Weights of a small mixture-of-experts language model, trained from scratch on English Wikipedia.
Size: 12 layers, 32.5M parameters.
Experts: 96 experts in each of 12 layers, 32 squared ReLU neurons an expert, 6 picks a token, a softmax router.
Training: a variant of SOAP for the experts, 291M tokens, 4088 steps.
Below are experts of layer 7 (counted from 0) of a mixture-of-experts language model. Rows are named router (the router's row for the expert), up (a neuron's input weights, with its number) and show model dimensions 0-223. Each number is 500 + 50 x the weight over its row's rms, rounded and kept within 0 to 999. Numbers have three digits each.
After each expert's rows: "mostly gets" lists some tokens that are sent to it at least half of the time. This comes from a sample of Wikipedia text that the model never trained on.

# expert 20
router:490458459493532479469534558481501430471487604557443547393459470595476444561488423499496467540545492478496452511586535449503533507458436486508440547572416455480518540536566458554452518530551465510499409539553510541508563544431499521426541646593516480456563451400514538544567616535501507491559484453477496515441570458440502581561643508458413581563520457590500467465442580512542451550586464484531591522578523508485453580475481500540566520495508471477469554505541509509463432589520435531528435526619535510473593511489550472451513479498529425468453496514524502475426481560584392488481529515464518501437483519422494442536520498404540576482518595477505537435451533488583545590490
up0:591419436516546526530434500389540526544517473482569466452545509422459432476498481510538400550444509504505545484530500551559524430539477431461524604474418408435421435557481478538465456543555522558511593478482524527460489438477417534565406649476572461657489487408469440507446560442533499497477438507548483535480480523479587526513533547430492487509584486407485499524512575534437496604441511541502407447464474561533542523511515585530502453474485503491535414470476531581510414556484445488499499496508533487606447566568488504470491492606510504518501505486415528507432397548466547480636499479483542486482437512455478504433449432515458548399513482428487489502452540437463437490495
up1:471474428534467438482470521432498522372462496556478534530421566537530483536543403535480499584478478468571494471541458468541418484502522421546493551477524536472432440433482424578411450492499476487497467573530495535492582554495388409377473528511509469534515518439480443511498526605428411468532426443535463567526535527595554516501524489541411543531463463515628499490459512488476475500447500492551549514533489504614447509550391482527445419535508535502380455488483524519438411498529496543526487483467473417550547555478536494516442678502433546539550495491470459484438434469519525554513557440551504526423475555519548441539572406547576543504467403553429527442483527591499490539497
up2:517516600442533472431532417521477504536567458507529552479495497533446490469472571548401514419486585529516497539447450537518444448455529431549525534470549517505489509436461549513515512511527517468544555537509447433468465454544495441539463480482535577458471585471515420438522491529535466490465523510536536521563406461411484479443556442466507521544539428584473535440483484456425482498501588496465551546505554474513485448481552606368496400571592478520390469525515521428458528554414496481554476547491507495592504556600404648629480572516461517557546480521448541529503445463576547481495412523484564465599450457597449593487451570603514455576458422501475501548508483506442458470442
up3:453506556452503525464445396495454433437469529507490477509479609516513437561522422618509484512495516542428519533495472341489519542541519444466472527512563504526481507515509420512547543488496427480521479497503523479510463384523480550462434442453485449481464469524417569536531519490548497472525481591506538481482531554586565556430576600507396499458586483467498511543465472488568456522472517503537559520464503577465503434419498519399538559555551538485558474494441486537538468564514445534479584449504476452497481556461541543393570355524461458490392437355505434474549484525521485394535457517604460556503485538533480474508578467540495578387491484453470502511527384502605492401516
up4:492466494444587548460553401477505576470562494485460478439518527533540548514465460581541524417476515492507518478452478475502501510442533468433575424465499459480479517452526510504471579514476439459520555531569494433458455398495583378526393471466558503494416496513550507567456492466510504474476399542555511455588505577517521581539456500508459432399543413431515516443572563525427579531542598589390420566435475521482576499445506541446502464515423514517417409509410455401561581473535562572540483528531546549521528443515450587510412488487563517608520487550481524482501419533538521515491426580525507540470516531511535507542537456571417501460470493554588506514464474586461466444408
up5:480484472449517478441552504461458452501527498485469583528470578440521491552564551481536528472535505464591543404464510474525490401506479476566516416502360501604491536486464512470597469526568541447521525521472575599600597470581503484468404566560473565525495511336601485450500513593406507440478449549562545525468570543527501452556483514544508499519530633458494481463443452474563514549441418519467475560492657440606483529484516605446544483450497514505511498512465488455404481550535531593536477429496510502499532504467448480546482492548494520513538492556535434548459537455484426466549456495497481554502578426503508512528477409555591461506489434537486577488472446422555510556503
mostly gets: " police", "978", " music", " artists", " students", " BBC"

# expert 41
router:453534496487468550424479424453599527475463500478485586547521448551469512474506534466459492466517433393484557576530474526509520530457578570526481504543552534483532549516437481450482434516450542495478472517462500560444486566445623559422541462506556481447525510450495559515494494533603482504592609503423467524431550448500444472542432404625391480471460459508449384544408491480476500466634446520515471548501416425454461475608448494512411459487593544441503580474519528498403525483496483447563468419516588565467496468499512469472595520504588497439498442485473448447595540517408414464466504521499415437503438445479522539405451492525559470487582527475476494541477529471451533463466
up0:476483542561502420448531481423415489554608526460490493444474463462492452499532485552497442486603513413469542495472446536570443490516428443475582551581477461431516554522574529509500530478510451596507492521472367516514438482459446392497577537496509548505475481430503494497484501555441596551494479474421488396511494561437521533490499470523478446579524519557490493510551546505441509486515489516535508510482524546518482342488459391512544522536490548493528473435514519593394479544485399511524456538506469531570509560557469440356493532446497480452513421536481570457497533668437519472535495507476561463470477547487472647521419394517428514585481556570522490430442449535456534542548
up1:477438479511490503474422519473483582460599493459547454501492484529528583514510482446490572500514576487508497549511546496555517518448515489576529558511480477573590520486523509442514424503480599524523423566534455482487497591474520526440460501476520422510455470494472521448485455480515450433650375545467442484529500473477516587580466583496390531533494472592526504505481579559522535492461503504462537534553448504533538478516532493463486538558552414485475550538566556426458574590477530515515645396504492570488481452589404579409471563483525533619420539553551504364591541456553521543521552565518513445503435416455467530424525458629535477540490577520519522518478449445523537490427
up2:413631602457447472514541479554424496412553465458492567444537547619489545484444461489494465562428501483530529539545452442457461504493555569582446500556565499467489502463470544368435431489513462524482592463482506465601467535530545532497567463532436507542454534512513536440472539540479532521447482513440475534553475486527604394502534494526494525541426398423530472542418481434472444519525521524551504560505490473528344577515438503511495454500446555583530560483441501413463519451433425549496433527522521486471483491481514492474511477600478517495527525545491476477546427600482447490497418366431468514526537402544534499504546531436591534438496481450605514455512606416512540525449
up3:513505538494430443562459410511356527487523521520486514437340476550497475602551527563517444447515461571477594590418471434533462574471632503453502403533437484481523539546436459468467478446478613488599543536479463476497441591466408448487461414539503421500424502496505580410534478520510566453485483472467450611460502526453501517523464568528496522526473483513520430531480536451433541501540513472492631533452420472621500548529451527533545503471523487500531471426482572479479546490454517433519413503490469465530518571513492527502469537568513477495527539461531470455496427485471512546506431507470486352410552406410448555454503496467549468508485571464621475496498520506510500455523
up4:490538486475499602426507443547560562516479454571574534531547542498464554541517535578452480435488459409466530506479573484544502523484494491476427509483585539499505479483478508447568528454462578431470503424455457510480543511572504482502517565527518469563468461607444474445476530486564396489494508506425456592483451432469381531473376460542468494583490448523479503487438437571513504493563522621513498424477434452465497541583463493463522455403567477523503470533552439566613445445515439388470584460515598503485542477484467471579526527526499502502425549452506394486440489505547452424577480491555521563503561542431401445434555490635540478539556570554490490580475602487547517547478
up5:449574500508444508579527372546534508470562516404539512480384518525424465469477486452455565515556482545554439624477425552490464541485470447458639458477547531501501568494493510424555367484446419491404510495538470382550481453482441520526544505441407466459489470587503454495472469499462454489487542463503520548455458453504496534427542484551388548537564489455461485503453443387465510529471482546526460519521480417526489522442492479458529340490507471523525448506477565506517574538485491446543510563500517487389410495409514467465520485470408497557436474517490599488581504492561476492562521528593571511482501570511512508470547560545470430572467440438526566535561537568502529597438
mostly gets: " at", " between", " against", " near", " in", " within"

# expert 2
router:488564487514542444497503538500473472493439548594496407534464469430513408594425524455496479552555446532558540476504513426546551600445577570556439522489538393465531583470431464541571445604508511482426455508435483578469521521409529538438515552529551477577561452535554536535479506481382464469513565524465492556388528436477568560552495442460523565513472531538449409426485554490565477501549537585534440532537468459493486393551523467521555555474466563509532493538567559543491524458457511451564525433535475453567493570475592511519493551410528504590624483522428442467471473477485608489480546402531568510429554490512501597483440538477512452551483586476490519508473506439440547432484
up1:527509445538572469472475392514545497455500508519549469444580543440699489495469656511490467493544563473559498500480487535482490463507567478522470461541506500464494529570550491509478529465420515472542501523491397509488426480482437463560549501502561488497509479531594611512451491458447450606364595530456525606423508460577465479456510502524562432629481586467498472472455474371380559461522535625464553455503519450576510523447494466501498501452516466485515435498554528527513592501508484468524506511495512474518473523519508595603495466519481480460479617520460515432569484517538512502483478521480504518402443522548409415530558396470456534503614527538503474542500526522482555483528
up2:531498450467599437505453473543488512562499622467472461495518518475439544499480555499538488544622542508514537543531355430516500362592487494497510397482512513504465600496505551460516500505474583492519515534527499556456543488572486399458453468481498452456546423519493499620482428520455432537538580478540452504513481644443569491526615521509546505477535473578437522571487435461434476444431502475446538546486541564488554452524431581503610510539531507593629486465490471537534533510514468360492547503518485458461472450460504496489489529579536593540526502587434537472490497498443467513459508469575509639427458473462511570552468427530518461468534501437478412434529476519556497510479
up3:514503597523564410443481503508467472511533507593480593488503507497457580534491544476558546445492448499486592550535577431497548511465425478519517469442418494478496549584457524507416543487507484410467474501511473481486528394550650423435504579534555519511477478469560458628474446557442464501566519441484488541472464428537454500463569634532424461531435498536451524509554547598480407448451422463518557455547528467548539529497508595515463588531557544519563487441537540507548610482540556484535529587561497574492521486544481486511550497514435492612565440514392452465434534502548538475481519544498524488469527402469465465431499481558485497546458555556498487483495520528328530431464
up4:535493559409523438552502574482568597622476554578491514538421539467558583567463441657519477489458529465481549487487485467514456459545506432501538505512464511515512489472525515487508433508550495470487547474486499487462492424566480476500390475550532540584467529432461483488425520429446420516439448450484478464519431479476527547507525429569558447501599466507494582527482413480470562600517481486432511569462514488596546631453425531389511497525453609539470504490442505500416538542483558543575481576527434474576498436580438653549489514461492525510489406524524489503560365512516551488530436485421493459513473456522472440573470484518472586496458494541527414561479495486459456510435
up5:596511490481498569452495481415493516443491505471491553515519557524547546509497454410456528470473500469535443554444538567402477492590436483444507504420443530594486532406558552478510467563480528403488409452595577540419433503510474495520484456614461562578482460435505492521556454465498541520425456484551516455556488518502545483488524462438456410559547605566424467517527426495433541536438499591561470453478442539491537373479424528505479461442446436566500465564489500508511457562549563541567553473496644495501599471537512509462482540545556586496444513500392556587543558535524502408523538420577578477475501457545489525478540517517489512486574387421480459538484493448512507536420
up6:438423529503562555533443498483444528547513437397442465517418512438541558485508420500505501441533491555462516505484506517408490580459535490525488456548582420464543619547353460507507511437549574503452614529510493543400479500435510455543522505494476496550464549616494583394461462504494459454430454557491549613541493564418474492516545518472556400471515488505517436559425489492471501439511493561525457504411493572522555425597468423436510558527515436510577457465527497470414560513535491483523527520536582480615462524481561504466511463524474457441573464504344462451535441475478469492459531460439427519449507479401546559452482511573561455521555459434442424521526464497514515538528
mostly gets: "201", "199", "197", "202", "198", "200"

# expert 37
router:508580525573444547592451427596359488479453394575445480424524531423501435434488547473459530513406457567521481489460526526468477543445561524540526415550609470549454468498516551609502499513527386530493447386434534487499457482450546417492504501455488482525623611503497490472506540553505428457554482489444427442522487628572505490505467579467494522531457519506481486549519517472541491460493497477393591508492562479554497532575504550518562493514406509495503491532517551460447551528563505476496432516541448453464496464592545518504425422502428561486568449480462579566547497574446596554474534411529538528456560467483502516537431480379425524485543467480500490536524475436499510413529
up0:465449502534509422393537511553538393562510511390485530442415470490545458496532560492436555547484588455519462451505511519461521468487522577548457484526498454501546477462459598447526429496611576517511482574591673493499520623473461573492508521532542542508459613469549468429522495508579451481504492513506543495451381520530443455375578525494483531436473488389481472497503534520468535547468517481502579468389563515514467521484461538499582505522516466484403625460486477510507526521463558475507493519556484464492492492459569495546404425548479426503424484506553453457467528463477558579569520540512508550467570434549523556549475497549528519533437468374488496506479457598438541521607
up1:556481599570505490517437461510438497542492545538484608476360538534501417445470469564488552486464518578556554453551560460535519465539534443482551507514490515486492516434539453470534504523465560589567524609528587483464380504504530440501552467623556580528498530465481470436491491488469522479476533490457486482459521491443490546543568421479412459519479422474510449494416546520416490514499439457448438448445584497545444451535421562407532573430560561430465486555578519491492544453519549459617507561552387513553473542563541500487487583480523591519454493489463564450562517594448438543565551445463416492451472505492506498583519543382511555529557475474503483580446473595524492546556
up2:471472474549584482552548412512504513528500523496486441474455507517498472602471534528545492432493489585524506506491453492496445565465511502548588413475429514503522521540480492499541459524539528460527488546402496395549537493503534446538506419516383467564532457564443460431438493592529456554642500548509566441516480525567451418408539488469516536451570438441521557582360484474548561446496535507492465589479382575573530506493529400573416516526478497575483479547460483475539574611517524578440519533483548496517524540487451465532602485437421513462483564512516532565519520497591578531522390400620438443448418504555555528473507478537437555453475517504495530541495539479525543447456
up3:521470504398498494535404455527455580594501497469441535533440527512611529573445463534450531517502565592499491561519451471477528501428516453420529445514487454539461535477493489541515529482479515550523505475522509475568502462430568543575373463460516454549463604452478461552485486478564486593439441550531496583525446405426506467559458533495569535594486523480483493544438540586471465535510627516511446556494521490567402516472536595430561428569508475510513505385498488557469522442432502565541493424446486542519483532536342514481456504431446505527471474497514520549564514449522492426485493524382465533476421535514463452418560457541521460524593380437529492465608558569478449536495
up4:609402502490396589464484496519497560513505470583415488510505423504498506473531475530377499454409513496526432475474509514518402480484470542498433486502479494552521405490514499529437576470577476546534522516509514406567440544526497426523490551506510376574550460578487536557482483522523459534479515509496584563599517540606445468579440541443557575526491492396548498471522444522576578441509464525478439504411520472559498492423451473492546448488566575486566528458466435522460525490537432579561587496540544427422536452553545451521471436488456473510527440452542554539605544492494416448472558520454427451416475430573423536545477452463518557474539498418549564556542445559422447455484
up5:515467619476532543510501442502424493491538492498578536491424542487504479532402526528562367511470433480537520511525539453536459497441503508452563442518526423466463411508436461551557430415548510457503475452474476457440411517508518432473441484498465438469472504493543516441467417485430556518555428461422479456472515490465550562473535566440475426507458517387512508518560560427571547637503546493509531509499467414553490500512482455476586447459399527453522412473525532489507512517534495490457450504418569489567588458486415573487513468547431559416542435433436444587530499661613384570488504481543426507482484493422508453486480527495479532456502506479503500526512427455403509547608
mostly gets: "ο", "š", "ö", "iy", "esh", "ç"

# expert 12
router:439502564539521450512408458611409507453440500564506557397500486550468517416550466507557455522494538460461401585455550526477520528463393541475457475505495405495388488497567490511490428514539453449530464542495534482472530590515481497414514595558500458532453517443565476448510520482469542595569540484481445545450460508466439491580485568520439533564409442488526484525583544557540499464528491470403528493495429483554399582548608455479574466496445536508465541498539519506476500517524461403449504477617515491445493484457496533566583547575543530455554499487561459415347510565440537532467532494543549422520533534410537492519498509511551446486464568432514487493436474431475535372569
up0:465597522490445472511424538483510533447558469567464496424429467548542598423369485505501589475506566456543508563526443487482448533478522538481492460557489479478541503459551554506471436579452527436499557554498493436494510521446563536547530456506488521466454576445580434621536468495522406494433492475496512569520432461564598470466545517443518489457538540514508440504449557562447493525529513481585490496527525499482549566407521517571592423540525551593538402531488442428465557476509523545561456417538486535460462535553560485537449443429487437506436469455515471467590467583558606569392469544475516483534449511536502488452504544660497489627450463472607532444572504524426504474478
up1:562508519468420503493438463464529561443447451551496518478405519536543520523513420485510438472374550493547463499519459593490525450512453538504537473442512453574433470442460568560513524428477584558583515461449475464418489526529498441455549531507491506502431550568460564471577530526572467549576538559481524510471526499530484506442462518444481429525498514375489551480595538534557509480389478568478447626477636409621501520544486471435473482440550481474494492489477513505467533562505517553583453458537463510544470474552388482489635563520464471496584392533472581387517545395479489541527521500413547470450555523569468503477468501444496601477492469479537582572537452512483524528584
up2:511397506484439515485514454502443552550448473493517532605525421515512490502460481530530430478549585503437464600529470419558384450554501455408436492484469494477549474493423535513555493521442562559473432540470438485427466592534599537543423416494490519442484490520480401403510477416504581551422535475541552541456534474568548511535495412597506482474439458427450483532560443523506617513532521519513436469476546463472505468533506453548469530417552493539498502480448524409438436511491634442477444460442558593480478497461471492493572449450473624467593572452485524474580507466490565445519562488401491426532488490528512564469418540552504570479460549566589524498461423484452451497511
up3:445557484513547381485502559576480552506538508519503427492459508544450501489546455606481547548395452504540413522431474464451536496421515546423498479497525570547477517489523538423409579569502514356483526561545451559508502541527487503588464541526464455481569509490558452437494451421506543573525538520488514516496490524598492413468486397411447492513385498595563461501469488476469474479432474454462395459462597519473605498500471482457523479483561483501421530497420498451487473516482630410515427480597467532496480499393458459486581493516517550456449484544501579426532416572522448517507504415450518566461489457464466541448537533552501379433510478539508392450512515483473509598516
up4:499464503460460421492530579606425582542535502506489550460499459604474473477468506522543484472510523512454517531455430517477529565489451506501443563467472496534586536528517522559452427485530609443575503475556489444555528586595461511483497474538512494493568481468564370466517510557525513417555588534464541560474505551438517472536572502573509522492418518531577628488505429594520526513558548485377569517418449423573497597454603510492556393540507513499488481509495499461492460518497506451472489456479464463463474402443520558511504487473609535497516529584564434393527422530391540589485474511528575527524490452519370555475508499506496479522471433470584398554484472479491621489521
up5:550518560421424394426486537466477502560483461471501551516507543520395521528539388582574516461498481503457548519550452477456567523578481646546507450470438599481536499536444468547494452470515546571550605504453572533575550517581456484456459511561519457541556421529586374464555508480471449556549544501541488550619544466537522453492349496521565438520488441548535539507465526478440494504482603486448490484513468415403445510526476447548469539516533417531513530454455480581494511497585465547524539495467545448472552434443459522582492466462513558529490503537522467457580510522408456447478479499461438523562522469436584481443508424597582559475476485510497409555544502509519457525590
mostly gets: " professor", " Academy", " Arts", " University", " baseball", " Representatives"

# expert 14
router:456485437514460602533505505507460420509497532592479440498565468530475443571531456484488441578524417469436453520570522527594513555433499589479439513490486474434506585520476479525545521593480483576488439550500580531441543576493462558425516601527558473439449450433500552515516382539494568499523518418503408552427535457450522480535520498498427501576450548538545464515491532631538479467588473505488456451446432530476382450547492458528465537418351507474531539537522548502517407502406502543469494514539563462442536376420533488509544488518497448499502503536602557507480547538551598445467499508532494483458544548452426559501421425416545491525513434457416577471498485424498508470536
up0:432536458491465554499495479518478464543453527494551432531552401444588459467478451518491486571480454615452619493585455581462582465494514507412508541429462548381488534535499558533547489490490392589484564552583498559452460534568487474505497499548513465439482586462513496466510554449494495568493523407555545476497522489491496520538448512570548492466538540431491502560569508508493489535548503474492403449557522534497499523516592471469484494453512421573591521458566519409505578531487526485558521601406574489592470502637342503488492573488583524464384517544501511424530518485592503469493567503512452449515481474440545562561498469557502513480513497575367544463492535513597516447528
up1:435392506484471441441522453510517511579503456506511520478482487505507471425557513516479584469470469456549547591579416451512494564524477442499453428457471471617499468516506510552548520408507513459490590484574376544565595518469453488582535525537443552452515583391497418437552538440557462512484511550397502506444497546475517498443514583500441406424504555463586606459408444543443471510499559564498519460561450465520534437550543437469484490465535523551478443512504500534539435510538473472438602414419558481520453514403529538362556453489507532485461465440534522565606484608505440553586480493548454536493539508525545445461459449560571539470465472488523556476547496575458540537508
up2:490508396501512531489519546498559475525447572476544421522462462483483520421517575549525540553538497577470484529473547545477467553474540469376439489520527520537455502439388567450487451472527501500454443523469514428441471478436451478487412592473557474514498527493476502493445508593536546506516524457523558484540419535463484383568500536547450489471434553586548564505467395514454491464561476467394443477420594414563468583475399458474441518545392467524448557466492395455538580524524563439384401457538543448476449462472419473560579486498525516488496406467514487410488496514521458541467451405546631484517487463494467524545516527533468498455453492598585483446536575431518494429502
up3:437488490486486441463517471552513540555463496508494426477475458445561501526525463510633467344548486557489420410576504514503543435518491466435525487488502446518499465468457470458541475500464423443593454483572503430579560460449393561466417516525528566502516374524422476492449532498460503628465485581380581437481482497576486448488555593495544460417527542488520654483519466567561552547543530522422542496547501458455503446510568566473492446434512524506439414557456610554513504502507611501550487473528548415457436460490544518567456477493541562600479527491573506487489480556454504428596514456453507540537567524502461480597463522501437450523464525542541515547546475536533475529502
up4:549570581488529544509571429445590555462595558484522522471523582452550565581502509520538545534480471577501507431523440494427516459512544556546582502483519576535508456376417568517467458446499446501559559459462524501556524472527591485613367529471492506559456528477510503430395519418530440441382537530503525518428514517473409460612559446436543513526522514590553539496514538508457529559487564499499475498505472513489506513468451542390472526492520529543543468442467511419517466518566481427488462446486435565498479532546502535504465556436487493421428600538526448525487379555393502525509549575531483509608512480534555469477531471615499494468394557506513585503576435477464500491446
up5:502494549489487524517465471508506527545462437442456484381493533461593501483637516529535443497410432574534548502462557541465474436505611492548511419602516497446531499512462547448535466424519458526527540477457487415460546515409508456487434502488569505493553542382526452417456440445486490565533512503482433434576464529446443443524582558514535549600421567456546540488510501554524547526566556472481520481544471489598540586530507524462449562554503523448502523530394491525556491451473574503476446467498479475535533451612482542578466452537556489475508431513527483586496494464413540546536521393484331532540507472535560554500527434428422598470552441497474529420477592466451434462510
mostly gets: " season", " Years", "|---|---|---|---|---|---|\n", " months", "|---|---|---|---|---|\n", " success"

# expert 56
router:515565437465500585511497501531510435501450551473512510450416486551417471539504529486525500553481593482467479559530515543531512448546415492385550437548461577487504538537494438544525548501485519489490430539644499475454541622517513562520501524484590581476387463526566516573566512469506488458435524452516499461552580565461557480516434427532456506573573530497409467532611493429495492493438526374569494440488550462485603450410378482564497544530551465520503526531512559440461463456465565498540537360525522514482421514526586515488419528547425547497523560513449643445484603521512575473423545545468547462503552478509455478480547556484514514421478506496471504448416474520504446523511
up0:462569475439506476450479447422435510454458397474402514449512464553434454466518551569423511424513592378535512420483454460422554551498488511491451520447569515566514445570580504546522518572492447460608496569480421518507523567504492510480497397487458561425513483463502468539497538505357505441592605533475534515498474527427454465513414494498383582405469481483543511441498467543569556500501480446488555571539500516482512444537492619521572520501524514481518571549471546522483433502370470434518548493468441558482519493531455474546479485530594400488504596515540418454459450521513504444540434504513526533534501583568443494378472590549535473520506480504443466446504418547456483469520
up1:629463525494535465571541522543488527514546456632559527423558601433522625486475535612547489479500492517556545509430488476473431522472472540419492498564464531563480505440542486524523503455522456496539427443534511541593527450497505497492396470470610458511520494488485492391542486534479483434428531531501520466532402502480493485519508477479573469580537471497542554481541526553507556554396604482467484533474496502497451519440520537406464541456451496553487449375372433419486426530508562419489434450505450644560515524493570530438544467515525550529610483455489446535495417563546495452503518410524439509591531474540523461498530444612471486519464533434517471495524404492514444428491
up2:568491366450473517551516526540501517392506556534497483471526510534428475526475551609509497622465483597496438480450533443566506505557603508544523550419465544491503512517490503482536577478527509470419572425527440544528447419526484492597453525533489556506423503493564505461487398460603505447464572532429488408478490481478548393438533506440467471525511467525561569393522392557440534464456461584444498493515551443508533519501464445514486476433450461445509538529487530443459544534471474434512536529460512552436515522441518529493488493468399609380459485601510549533431482452477506463434416375473610498514511572502414473517557441522450514517581551543491585567490548478489489536452
up3:482518465470456542500508451466450562488470498474507551436431527566372508504554513440550418418420399476413550608472468519461585388531639491474459581466532511538532462403501528473440418486506486546510421552432455532486505511463510535599528475515555554456467505481405442441585477506510475493574478476461447510517541484508496509556524549491485502490406464533499485551496605480534499614489537491525544524426394463490450532607522418548439547444540492464518557479434527510462447500464536476505559522460456495638450535479457510461456602471462391526543487483422388502456533568490496584530457461487514410558559497451485521485457590580533520495577439457504525528434461476479444458475
up4:592476476401472479495483487448611513576370530527596455441471494628435511521606506476473515462540512497532427495567492473501534465516503513500457468540508516512501426496439661543503430562553545426465453503499496475473528524583473545415403488518568574473515606436547518585547549472551518447466540496511505411551533617535543506487488394539523460486527437527498440471515510409514461559602589444464453521479558474488536527456457516522517566516527529606517515541487556450586473459406519485494501359529447523458499427519543471493485434474536479536514558444418471536516462504495559469515503566507527502507572565535492456407510458439533494446540457441495455382480592450502550524472
up5:509545529516532452547445514517434486475554460506490539525378617402476584531504478483518477450484419578590378535564516471546590443599446454382497535489498526438573502541558473493506485513436516560466585513615533561507480481588476578469494515485458493544510583481444478514531517527562472535563517508494547475443498533417549459557480480491564491510513569520458545463558498391450413507518536437517480512464450539507493463430441487452523484472502517451501548519498579586458475442412517413499489432508453527448518542499486509488426596529445557471504609627493483528446515525571557393502549570443602564537441506527491507435583559491552595456510425440509489583557469462422500507483
mostly gets: " him", " he", " her", " his", " they", " had"

# expert 75
router:525552458484493481517479543511476388499494435441496391516512480534450445467418499467495506509521452536505463479481490454556569541514545470526461489534462437468531496467470526409579443501425469562430479557442469571547503530475611622487541463529529556569570460497535519420519568503439567463460441435424465517506444460476569482500489427483511493530538369543454450412563505529551439487541432598539576412573456580472396479532393434484463597444490498420578501541490530587572527491547543391564475464537464490551580549465514500421527484501447441508474510491533444489448546497476565560438513584488517408432391533537436517498480588563513509576536547497489483552542462508532389499472
up1:530587508455411422519568542533432422450500523425597505545527448471453567508452485503504503483551534503509426487542398516483480515505610489485517521470450594593515497455444482444458480459452572546460515459468378486604455481480449552511527500424529444462451482507552487496484378462593560443515533532474507552495565531438586440491517559539508500453513560516468460504485445582509417464452419477544542449551481422502414508511487531515585456511458490485576421449498482464507536490540525469511573506561424483520445540475475440407514464567514609483481496520539508474460516503556470558417462523600565637536509412495546536402526486508495506527605541539439509457650491557555613503509
up2:541561546457545513451456568520474526477415536515575563510457546430533406530457521449452575517364406574500532525492523524529607491432476542525500463355424440513460453560473490499467526547492515446494436463418433475519514467512591495521501487457494446494540605525516528512476445560498481511444489494454416490448528420535526503503437435456444586543492457397515547501519575492501456382481557494620546489538472478541487515491450562435446522565473543542432568515573491456563452491514538465469444423524521438464518520559511393571570576430484521528409433468625469527498389519489548455428480461426524426525421539544493501538508545447491455416491449533529531448469520522439598512477
up3:600555528424564594545454498535509496486452451486488411435488535524509418608459487473529539417557512519392419515489481431504498378481514461509463462563534487554524456426572444419494463451517490489459420505429534473487509460552540462563461575458473481561442397434372529541497610539465525524485444491450468447475501416557533452561509506477545462575557551525503490444549390467452532560482554536463554488503529467477412409488479479510469543480510459508560508475511449528551485548570546521516489532528459534465533540502432464558523454531631502462498474559492446497470494513463582421586547529399480643465441462449491493567564565568514482528492479520473559510414462547522374426546
up4:531559458487491518614443550499483542500525476502415416503394477576571462494444519503553477494493550486480568461403445474454538488494439439438466522571482549401460465526401496474433549564494416513406461565524533515494504542530535533526443474490434466476462399460507450513548515350576463495494494443482514454474499476508584472539494523466559564522498459538454433499507487534551543502580473561478453520575546468489494517450499459482451577531527506485493401485440370506497586493536588572517530545437528411573479432476430588468357526446453479528557490534450424460482554474459524468419500464432395497511551427476524450556510561409527464582406546481569504534564442555558451487457
up5:561503521509653553480595465447568523546452492498433481507448492553469511536490560512547510506498427509476406463499470451512434502582564532579467542537520565424406488510473459462450541556537547584513519453591489481501534412574466487485471489528382530469545507496465570492559504584464607557468517428544566459500604464467485540486498551499542433480495582454512506482442570397520413574571455504594502521530533443550548491356451500449533445528472516496526557476441542460389502616497457501515464539472540536524463592504384452471456465531524526522430509541472545494543536606503522430467505493479479550355548493510509493502531457563389510553493424455490451522515519466585449482505
up6:474458501502565480532464503457566516456440515498449448523463456438556540479459463393522538524496489471478444514452338531554520479523564484497487540547469547499576527513533473430503540543543534529547529486580502556586488440386492470533410580509502502413561510502556518496502590465562525493541493503529524473501505464535536545617582412435525574508553580550464538466449675467609505584537533619595536481522606527434545481479524590519551435529469575462514469467470482470520429410480427561550601478435470533557514484508503490424507437516497482582525585566410464446476406529451498481509525506467471558463548486489444587520475410478556520531445495520496443563437452519537515463473
mostly gets: " many", " five", " several", " six", " numerous", " some"